{"d_shared_expert": 128, "init": "normal", "max_grad_norm": 1.0}
Below are experts of layer 7 (counted from 0) of a mixture-of-experts language model. Rows are named router (the router's row for the expert), up (a neuron's input weights, with its number), down (a neuron's output weights, with its number) and show model dimensions 0-255. Each number is 128 + 32 x the weight over its row's rms, rounded and kept within 0 to 255.
Before each expert's rows: "gets" lists some tokens that make up at least twice as much of what it gets as of all text; "comes before" lists some tokens at least twice as common just after its tokens as in all text. This comes from a sample of Wikipedia text that the model never trained on. Tokens count by the router's weight.

# expert 96
gets: " 1", " 2", " 3", " 4", " 5", " 6"
comes before: " |", "th", " May", " October", ";", " August"
router [ 89 119 137 198 124 150 137 137 136 138 145 135 161 103  77 171 156 130 155 182 143 123 142 124 155 152 115 146 102 104  92 152 115  57 135 123  85 127 131 167 125 107 139 168 145 162 122 117 118 139 126 101 113  70 150 151 128 180 114 156 105  90  71 139 144 172 124 187 134 133  99 114 153  89  94 141 127 162 138 133 115 154  98  93 120 132 109 100  99 129 120  85 141 107 122 125 172 141 165 188 109  85 158 129 111 157 108 127 139  91 157  89 143 204  73 155 140 128 152 125  62  63 118 130  85  71 120 160 183 107 159 130  63 118 131 156 106 213 112 108 108 136 156 163 124  76 124 109 128 154 160 109 157 115 127 129 191 118 103 137 120  83  97 114  91  88  87 133  97 110 146 102 138  75 159 122 176 134 107 171 109 105  78 123  72 144 156  69  78  98 105 126 193 184 156 155 198 137 119 118 125 109 111 114 166  95 118 152 114 108 177 180 176 128  50 133  92 168  53  83 179  91  83 178 158 109  86 142  95 149 146 100 162 155 117 119 156 112 181 170 191  96 129 149 209 134  82 170 141 123 139  94 114 171  86 108]
up0 [148 105 144 143 128 124  71  95 176 175 152  61 109 134 126 165 156 138 140 154 171 101 112 147 123 122 135 109 150  89 100 150 104 148  99 112 168 137 174 172 102 101 117 115  88 165  73  95 104 121 118 122 113 179 147 139 134 139  81 114 179 172 111 128 173 161 106 152 122 131 171 116 156 137 132 185 200 109  34  93 170 124 183  75  64 102 126 152 144 106 108 153 115 184  91 146 110 142 143 139  97  98 135 165 211  89 184 101 114 142 150 170 141 149 117 120 128 117  90 161  92 151  54 104  65 159  95 149 136 123 106 148 140 101  98 130 110 104 122 147 190 109  92  99 120 141 128 129 150  99 140 111 103 100 146 135  78 108 110  99 154 132 140 166 193 129  70 134 118  99 153 187 155 126  72  81 141 134 152 187 135 159  91 184 156 169 107 182 181 104  77 125 129  95 143  48  84 128 116 148 132  83 153 111 147  87 134  90 109 142 140 133 118 162 110 135 111  96 122 147 164 106 110  96 131 164  86 195  96 156 116 184 122 154 114  78 105 102 159 168 160 211 145 110 116 100 120 106  89 115  96 157 189  89 177 135]
down0 [117  88  92 137 104 112 114 123 123 122 148  73 133  84 125 170 156 112 185 130 181 157  86  86  62 122 149 142 156 156  50 114 123 184 139 146 176 145 190 136 207 147 109 141 142 125  93  94 159 122 123 122 127 113 115  51 154 133 128 105 139 135 116 121 139  88 126 137 141 159 126 132 106  93 129 129 130 111 122 142  48 125 125 100 126 114  98 131 135 148 128 139 150  89 148 179 188 141 153  91  35  63 117 176 133 148 124 107 116 177 124 183 166 177 179  77 137 116  61 125 171 152 124 141 166 130 154 128 132 162 136 176 145 118 137  96  86 175 141  87 129 109 151  48  63 112 101 138 189 166 100  87 138 130 119 173 104 142 129 128 154 158 144 161  87  77 149 148  97  74 131 108  16 114 175 167 121 128 162 116  54 106 135 156 137 140 125 127 110 102  75 166 139 103 138 106 125 124 135 138 141 163 122 159 143  78 106 131 119 148 166 166 125 184 119  86 111 152 139 144 202 117 104 118 121 102 175 100  82 132  53 124 135 159 176 118 175 118 145  96 102 159  91 125 192 156 127 133 146 160 104 151 136  76 145 160]

# expert 40
gets: "\n", "==", "===", "====", " (", "---|---|---|---|"
comes before: "|", "==", "===", "The", "In", "-"
router [132 177  96 150 101 117 146 154 160 110 116 117 178  93 176 123  87 123 113  81 173 154 115 162  97 142  92  86 141 147 107  47 157 119 117 129 118 129  78 182 136  82  88 136 108  85 139  98 115 116  88  85 103 181 114 115  99 165 205  89  68 116 168 141 148 107 117 160 106 176 122 132 101  46 152 107 135 147 146 150 123  83 190 171  83 152  97 156 107 134 128 197 137 138 105 112 144  72  95 112 112  79 119  91 105 105 162 150 121  57 121 156 150 136 138  88 185 233  44  77 142 137 129 139 182 106  93 102  81 130 111 141 160 112 121 153 106  47 153 120 123  87 129  75 203 149 123  54 148  82  62 127  73 157 113  78 126 117 152 137 110 112 117 118 139 145 163  77 179  99 192 129 161 133 116 119 155 157 193 114 126 123 122 101  98 164 107 209 144 137 155 143 109 143 126 109 104 128 129 119 149 150  98 104 103 159 151 134 121 140 143 103 193 108 119 125 138 119 147 109  88 152 172 142 107 128 127 131 146 169 154 192 116 156 131  93 100 119 136 105 124 157 154 170 143 106 121 158 111 164 124 101 140  98 127 132]
up0 [116  77 113 112 149 157 119 150 187 195 198 122 168 118 105  94 154 121 146 121  82 109  95 132 128 124 110 156 120 114 121 140 143 158 192 196 138  99  80 167 137 109 134 142 169 126 163  98 122 159 127 129 100 137  81 122 110 103 131 155 150 140 123 132  94 136  69 133 129 107 137 154 122 103  70 220 143 146 158 158 141 104 132 124  73 128 164 169 151 159 132  86  98  87 131 103 122 105  80 145 170 131 138 102 148 119 178  94 104 120 137 141 181 149 137 124 123 129 174 109 159 171  52 111 110 152  88 128 154 166 103 139 151 132 148 138 108 106 174 110  81  71 139 134 188 131 143  59 159 106 112 109 136 140 173 142 137 158 127 159 135 154 220 106  90 155 110  86 144 129 133 149 118 132 115  99  86 104 168 136 180 241 110  86 123 114  82 124 168 154 158 144 128 137 145 106 125  91 145 134 125 130 195  35 115 127  88 100 182 136 187 134  98  88 109 175 107 127 103 106 176 161  75 125 155 166 103  84 109 114 174 128 132 118 203 142 108  57 129 111 106  73 123  88 128  68  80  93 104 116  85 170 124 173 144 153]
down0 [ 69  90  87 157 126  73 183 132 100 167 136 137 160 156 139 192 113 138 118 135 105  92 153 148 109 115 134 138 166  98  97  58 174 151 103 191 132 135  88 122 148  88  93 111 113  99 124 126 150 101 129 127 135 125  75 154 109 151 127 124 112 197 150  89 107 128 101 176 134  83 161 164  99 138 140  95  86  95 155 222 158  91 120 104  95 131 115  92 112  62 156 130 103 183  67 119 145 125  78  94 123 154 138  96 164 157 138 106 131  97 159  86 193 110 108 159 132 145 115  99 144 154 121 158 161  77 116  92 134 123 101 106 133 100 153 116 114 117 111  97  98 144 137 147  77 180 186 125 124  56 103 176 122 168 123  98 127 178 131 150 160 162 118 112 117 117 140 155 172 156 145 109 189 114 133 158 216 130 116  84 144  94 143 140 130 129 137 179 123 106 156 164 125 118 121 143 151 170 129  18 141 195 136 124 165 160 102 104 105 159 184 167 137 140 123  84  92  98 197 128  76 131 127 101  63 119 199  91 106 137 117 108 152 146  76 100 102 183 128  92  69 129 147 168 152 142 135 109 170 152  90 126 173 119  84 124]

# expert 19
gets: "\n", " interest", "left", " constantly", "}$$"
comes before: "|", "-", "\n", "    ", "2.", "3."
router [153 151 121 117  71  94  48 187  64 141 142 111 132 141 191 148 141 133 162 113 152 131 195 111  85 130 106 137 141 157 147 171 106 142 156  97 125 103  86 110  89 133 135  78 173  68 136 139 155  88 123  80 137 153 101 145 110 144 153 135 160 130 157 155  89 157 158 145 139 110 102 194 119 164 157 155 161  95  92 110 132  82 109 104 150 114 133 155 153 117 122 113 178 116 168 116 145 115 184 121 102 114 117 105 143  89 100 120 139 146 133 138 102 132 125 112 185 131 141  69 164 145 196 140 110 170 127 107 145  95 179 118 163 201  96  76  66 108 146 109 135 161 117 114  95 166 118 141 157  61  40 168 124 141 135 150 111 166  73 105 111 118  91  73 121 165 132 147 173 133 123 134 105 116 197 161  44  91 127  80 108 145  92 118  78 147 149 149 115 128 128 150 169 115 145  78  83 115 115 124 148 147 178 123 137 125 163 106  98 151 152 167 105 201  77 162 166 137 149 193 138  76 142  87  79 157 183  62 131 109  97 130 105 129 139 122 143 156 136  56  59 148 154 151  81 117 145 137  79 164 113 106 148 127 169  90]
up2 [114 153  69 126 130  97  96 144 193 163 127 133 146 112 134 117 138 142 118 110 103 116 157 173 185 149 172  99 123  83 182 182 120 148 176 112 145 152 114  68  95 103 119  94 128 123 158 112 152 115 148 144 115 138 125 156 107  49 133 109 144 138 110 152 155 195  92 111 180 162 132  95  85 146  99 204 136 146  84 103  66  94 123 119 101 119 156 193 114 103 188 122 148 162 138 107 139 117 123 136 152  88  86  85 125 130 141 146 174  78 116 122 206 117 159 200 195 180 157  97 137  92 109 126 174 100 150 107 156 123 149 121 128 150  79  99 127 138 128 106 152  66 204 113  67 164 118 117  77 108  94 123 114 155  40 102 136  78 130 130 140 119 115  88 116 135 145 125 127  92 115 117 142 153 117 146 119 184 145 133 172 131 156 134 104 110 180  89 114 190 147 176 125  69 154  88 134 129 134 137 135  25 120  86 134 149 137 143  90 106 193 127  92 169 160 172 163  96 174 145 122 152 117 149 110 121 161 125 102 170 116  99 162 112 115  52 141  71 123  96 113 120 151 127 104  82 154 124 155 162  99 106  54 128 166 124]
down2 [162 140 133  52 135 145 209 104 182 190 102 122 177 141 132  99 110 154 138 114 165  86 125 146 166 146 133 119 155 152 169 145 153 185 102 142  59 142 131 155 153 129 125 100 167  91  46 173  76 141 100 109 154 127 158 113 102 144 127 129  73 140 135 123 137 113 105 144 172 140  44 132 148  98  93  82 134 150 191 130  66 100 147 166  93 123  97 173 124 132 152 120 100 129  95 106 106  93 127 109 136 120  75 120  82 137 154 125 124 118 111 135 105 129 101 173 139 134  91 139 110 161 170 108 110 133 121 113  94  98 108 128 105 102  99 152 104  69 126 116  99  99 130 164 123 136  96 128  85 100 147 169 134 173 104 127 117 135  60 104 119 130 153 182 108 216 121 142 122  78 195 120  76 129 173 174 103 184 123 183  94 125 119 207 143 129 172 139 149 122 116 180 103 103 132 105 114  69  86  59 110 108 120 106 144 120 163 174 128 142 132  89 128 198 146  71 108  89 136 126 141 109  78 152 142  59  58 111 183 216 106 151 137 145 148 118 110 151 103  95  97 120 166 136  97 200 143 142  95 154 132 138 156 140 145 156]

# expert 85
gets: " 1", " 0", " 4", " 8", " 2", " 5"
comes before: " |", ":", " \"", ";", " votes", "th"
router [154 178  79 165  72 181 120  78 180 123 120 149 117 155 117 112 142 134 142  72 166 157 106  86 151  82  69 187  90 127 110 136  99 194 103 109 148 160  81 117 135 111 134 108 128 138 127  88  89 124 153  99 154 181 144 118 144  82  75 141 131 114 195 129 128  65 120 109 139 149 115 135  96 107 123 167 102 166 168 117 126  90  88 186  96 138 124 125 139 133 172 156 108 155 129 100 101  75  99 146 104  83 136 108  81  87 127 170 138 144 135  49 130 163 112 128  88 149 130 122 177 105 163 132 101 124 196 148 125  57 102 180 139  87 134 180 185  85 158 110 158 125 177 119  52 106 131 138 138  84 121 149 112 124 158 127 117  98 141 107 177 173 174 138  91 107 132 168 130 112 188 128 218  49 140 128 152 122 141 122 115 104 166 115 143 127 118 165 114 140 116 123 191 141 110 145 141 138  80 107 197 104  82 121 161 169 131 165 100 151 158 163 155 173 123 136 135 129 131 143  99 110  59 122 122 103 134 196 141 159 108  87 185  41  66 168 145 124 145 142  94 161 137 168 137 110 125 144  96 110 125 138  77 140 141 153]
up0 [151 173  58 136 115 103 124 102 112 117 110 108 104 125 116 142  95 123 103 184 142 122 144 154  81 139 147  81  82  30 160 144  94 155 136 109 157 174 105 148 130 151 114 101 133 162 153  95 111 120 171 172 131  58 101 110 138 158  89  83 128  77 125 148 138 104 125 110 161 107 125 188  94 139 174 156 125 166 108 130 131 130 116 120 131 139 128 210 135 129  98 170 120 154 167 142  33 103 126 110 104 109 149 141 169  93 138 115 147  86  97 110 111 187 138 123 133 150 136  88 164 170 160  92 154 159  90 146 148 117 184 161 155 139 107  84 108 146 117 136 103  43 190 149 126 109  88 170 149 138  95 145  78  46  99 124  97 113 114  90 124 116 151 142 186 141 124 124 141  62 122  92 155  98 124 161 109 123 200 132 119 152 124  48 176  79 106 191 123 158 107 125 110 158  64 117 116 139 123 131 134 129 201 133 106 100 121 164 122 153 162 102 163 145 168 139 142 124 119 111 109 156 102 101 103 157 184 164 162 130 169 136  79 122  66  63 128 172 159  75 135 144 123 164 146 128 151 175 157 138  39 170 126 180 118 136]
down0 [156 130 108 122  78 120 152 153 113  97 140 103  98 124 121  91 108 113 132 136  62 148 116 105 136 146  94 119 132 127 150  95 134  46 154 170 146 151 171 118 141 116 164 155 116 149 150 157 114 116 101 157  80 136  90 151  92 143 126 126 117 135 115 159 191 118 147 161 142 172  87  54 115 162 117 126  79  84 174 144 103 135 117  89 121 172 152 160 135  90  67  99  89 166 118 146 120 156  83 139 103 161 133 142  87 163 135 179 121 154 132 113 149 102 107 181 169 129 144 114 132 170 112 167  80  84  91  91 143 128 142  74  62 149 167 113 159 162 123 172 159 135 117 209 172 135 143 114  81 153 152 166 171 134 142  77 137 100 100 142 112 102  55  83 122 147 188 123  56 134 102 177 101 163 166 121 185 201 192  83 105 113 142 110 105 120 175 124 149 129 136  75 128 105 157 111 142 107 132 119 163 116 113 108 156 155 106 115 147  75  92 103 134  73 196 192 100 170 153 124 137 175 145 136 156  77  96  98 164  91  58 128 120 101 185 148 117  97 117  92  97 180 131 141 163  62 131 152 162 190 111 152 107  86  80 144]